config.toml
num_hidden_layers = 18
hidden_size = 192
n_experts = 48
experts_per_token = 1
d_expert = 128
d_shared_expert = 256
hidden_act = "xielu"
moe_layers = [2, 3, 4, 5, 6, 7, 8, 9, 10, 11, 12, 13, 14, 15, 16, 17]
router_score = "softmax"
normalize_top_k = false
routed_scale = 6.93
balance_loss = 0.00301
balance_bias = false
router_z_loss = 0.001
init_std_router = 0.00737
lr_router = 0.00213
vocab_size = 2048
norm = "rmsnorm"
norm_eps = 1e-05
tie_word_embeddings = false
optimizer = "soap_variant"
learning_rate = 0.00493
beta1 = 0.95
beta2 = 0.99
max_grad_norm = 1.0
batch_tokens = 131072
max_seq_len = 512
train_tokens = 460900000
max_steps = 3517
dataset = "wikipedia_en"
Below are experts of layer 3 (counted from 0) of a mixture-of-experts language model. Rows are named router (the router's row for the expert), up (a neuron's input weights, with its number) and show model dimensions 0-191. Each number is 128 + 24 x the weight over its row's rms, rounded and kept within 0 to 255. Numbers have three digits each.
After each expert's rows: "comes after" lists some tokens at least twice as common just before its tokens as in all text. This comes from a sample of Wikipedia text that the model never trained on. Tokens count by the router's weight.

# expert 39
router:166145154099154154114099104112105108104151103142095150154138096104126097131096104125103153127163101105157157160111129157100119103130124102114140102155114157156152161098103133093102103137109135102102094104111117116092154157162105113149153114155133159133104095136098099145102157147099108160108150103155159133145161109106159102120151157121114157101153153151159157153154162153146103137167128156103160110113154106156124100159156156128157103154125156114107137144161099147100155154106119112154103123153164119156104150156153101157155101162156103100107128101154099103158153116097127126
up0:134140134128137099155108134136151138129149127143127141125151147122115057109112155121139157135122194119186130143111079171131156105161140134110129149139152151151153080111128134113138135113159107132125126111127101143116165172078107119155130110156125128153145070169081117144095135096134117116126166108163150120140155116081152117180149051084123155117175145142117128137121135122121109120118183107091083092063155113136150105124134152129098119102106130110110121122140112132125151137127130114099133123137150097128130146114148105108136159146140145115120150110125118092176155115150140121
comes after: " |", ",", ".", "==", "–", "==="

# expert 29
router:155147158101156147123102118107111102104160105142123157157152097102114097109094101115123154130160111105154153154102114146100093106092129101114145106158130157150121111098104124094143100096102129107104094124152162094091157155160103111157161130146120157140107103136092097119105156151102108156138157103151161148151159106104161102117117153112124160099159154118160157127152122160142103136158130141104138105113154101145120103164151160116160100159126160145103142134164105150099150152101125122120108135152159114164098148160127097156155087159154089094102154135146100104157151106097120121
up4:113119128119138151158150147151098114147113104150145174151170105125066125161101098113123134171153145095090110106081147133128096113161167124140143136150111102140183110135110142125054118162083152127106157120113087126136097140095094120147134158129120165146113114128106121100137108115112118114105120132146137082181123147117110106145115140163164145113114145153125116133124123139120157193158086114108149145097126130129112127132134174169200110158142124147117146129148118158131126107114097130117114165112123116093094151135140120155112164122177133146128139121104145130130135169097103112
comes after: " the", " an", " a", "|", "20", " Born"

# expert 8
router:152143157095156146101097111107120106098148100141119155157136098104125099123095123122114155114163124107150151156103141164098110101126123097112132106155105156159126137097104145095122101104108137103102092114132129123090154160160099104150159117150127161128105101120103096138100157153101106159121149101152159150149161103104158101118134152116107160099158154138160157128154141158136096155156145163100144090111155101156120103163154161133154106156131160128111116148164100148097151150104114104139095123157161114156104150158135100152157103160154097095100141130149104097157151086093117129
up0:092128157117129182100133157152124121149159177124120118125198105122131098144100152123105128097143140105163103075124082107139138100107172120090109121117140153129069154120143131126113098113127151120123115180154112098127123108145142122165125138157143117176136106168116121156115124152097092129088080118135137139164140146100143120095113140129082118115162117196125144149128107190139112114120086174151132116141143103133137116091146145133121137104116130107121175131128153139105127181143113130124112124113130168132102137117107102120123090152098099131107155125133141164121113130129142179
comes after: " the", " and", " he", " that", " de", " to"

# expert 44
router:151145159101159145133097110111126104102157098149124159154154099104118101097095079114106156133159114105155154158109116140100119108116140098111158115158136158152117138096103098094143100104106117108105093125161150109094151154166102108152159143148137161143104107160099099116103157149099123157138155102151160140153158096103159104117123150122130159101161156098160157142151127158143103152152130142103123125113152099158136103160156156113151102160108160147105150142163102151095152157104136133148104113154155116165102141153123098158154102157153102095098168126139099136157146132099147119
up0:127150117125162117167160173122130142119126103208047126125137115076122129159103141152083091103109131097148087161113153075122114091159133102100155120133134122138105133146140130125091127096147119109154103148146170151111123154145121137117144103158138127149127137116080121102142133144134138141116173119124135105137115180116130123152154117148133112121133129128135127135125155146145151126127147110162200106099137116130099133119139147148099103173138117149103127177150136103122141129157079117096091091128117080146099119116105123157153169160154108096140141124128134091137097131100141107
comes after: " |", " T", " (", " of", " /", " with"

# expert 17
router:150149158097150152127099102109129102099150109141126155159138095101127099107096122114123156135160142102146158158103134145098109104148121099114125110156125158154139149096105101095135102089103119109103092134145150110097150158159103106150161125151141165136105098134095098114099159157099136157141156099153160141150159104104159105139133141104149158102152153155161157112152111161148101129165123143105136111110161100163119102159152155092152095155117157103108142149161102151098154166098135110144097113155159119160100145153133100155157139157158096098100131110140097143155161134097153106
up3:138135155133136134079117170129130121119118153151132160131129120119122131162139154155132135087147109118128165162127070116135167131147148130111084077151132134171121117114140109124166107092110146106130126172130165168080161121091148076138129120136113126147125150112126104105121110107102117122128175109110140147120113112158134134162112112112102127113140127128132112148142088100148115136124131103127138136131191136147147118119122124075119163151161148145137210078139122135115143153119128100128065139170132202128139124155090145150123147123149096117115119141125105057144157126142115144
comes after: " 19", "\n", " G", " 18", " and", "g"

# expert 6
router:153140154100153145119101105114102107104158112152117157153143102104120097091097104123123154138156127101154155158104117135099107101114135099117158110158153155154104151099106105096146104095098136110103093115152114100095151150166096112147156122153130155138103103162096098121102156153100114160140153102150157133148156106102160102121115151142119157101160157091156155145152129161145106147157143152111132145116150100158145104158152155151155099153127154153098134153161103152100153156099135116161106113155156130159104151154100099155151089158154105099099155104151101152156152142096133132
up2:169153123136160130139130097159124152109106120097107145137127135131142112135129175078097133104142163101155132146093096088103081131114152129135067155122176135139170119144130040121139112138141130147126153132120087133106120147131104151170120169173161118089119120136143124103093117118141134151121183126136135149114152139121144104127147117119173133109121143121140146109115155112133103108098137124111109126121091123167108111139128117144119093149132152184109135114133152097112127174096088097127119110148124112147124142136134128140181083095138130134125118148090095055141124135134143076
comes after: " 19", " P", "|", "S", " S", " New"

# expert 16
router:156145159097154152118101105111118104099154111140125161157127100100129099090096118123112158130167138108152153160106133136096122102134128100113121114155134157154130125097102108092133103104106141103103087113143133094098154161164098108150161126151146158138106101145097091123099158152097097164130153100150161145153161102105160098134135139108117163098166156122160162123152121153144101133160117149098145108111153095149122105161155158118155098156113157139105146147165100150098155159105128110134100100153157130161097151152127099159159120160156097094101140122136097119158150131096149111
up0:139155149125154138129155113110107100143102094134148145166082094143128142095114140135147134147131086125129112183155073094113131140119130132144102135132155138142104098130118103141130132083123111135105168141125135180117142136183128110137129091167182118182112109149151104139130141132122076163147111124142133159130150117121111110140102087155128149120162116139129152148130099129153146148130085116148105094122193138152109109132096126084207125121143161116104094072085113134107156106114117093168140132143155134108123130153172146132147120123118131123122096112080114140126148134094120117
comes after: "\n", " ", " =", " re", " di", "in"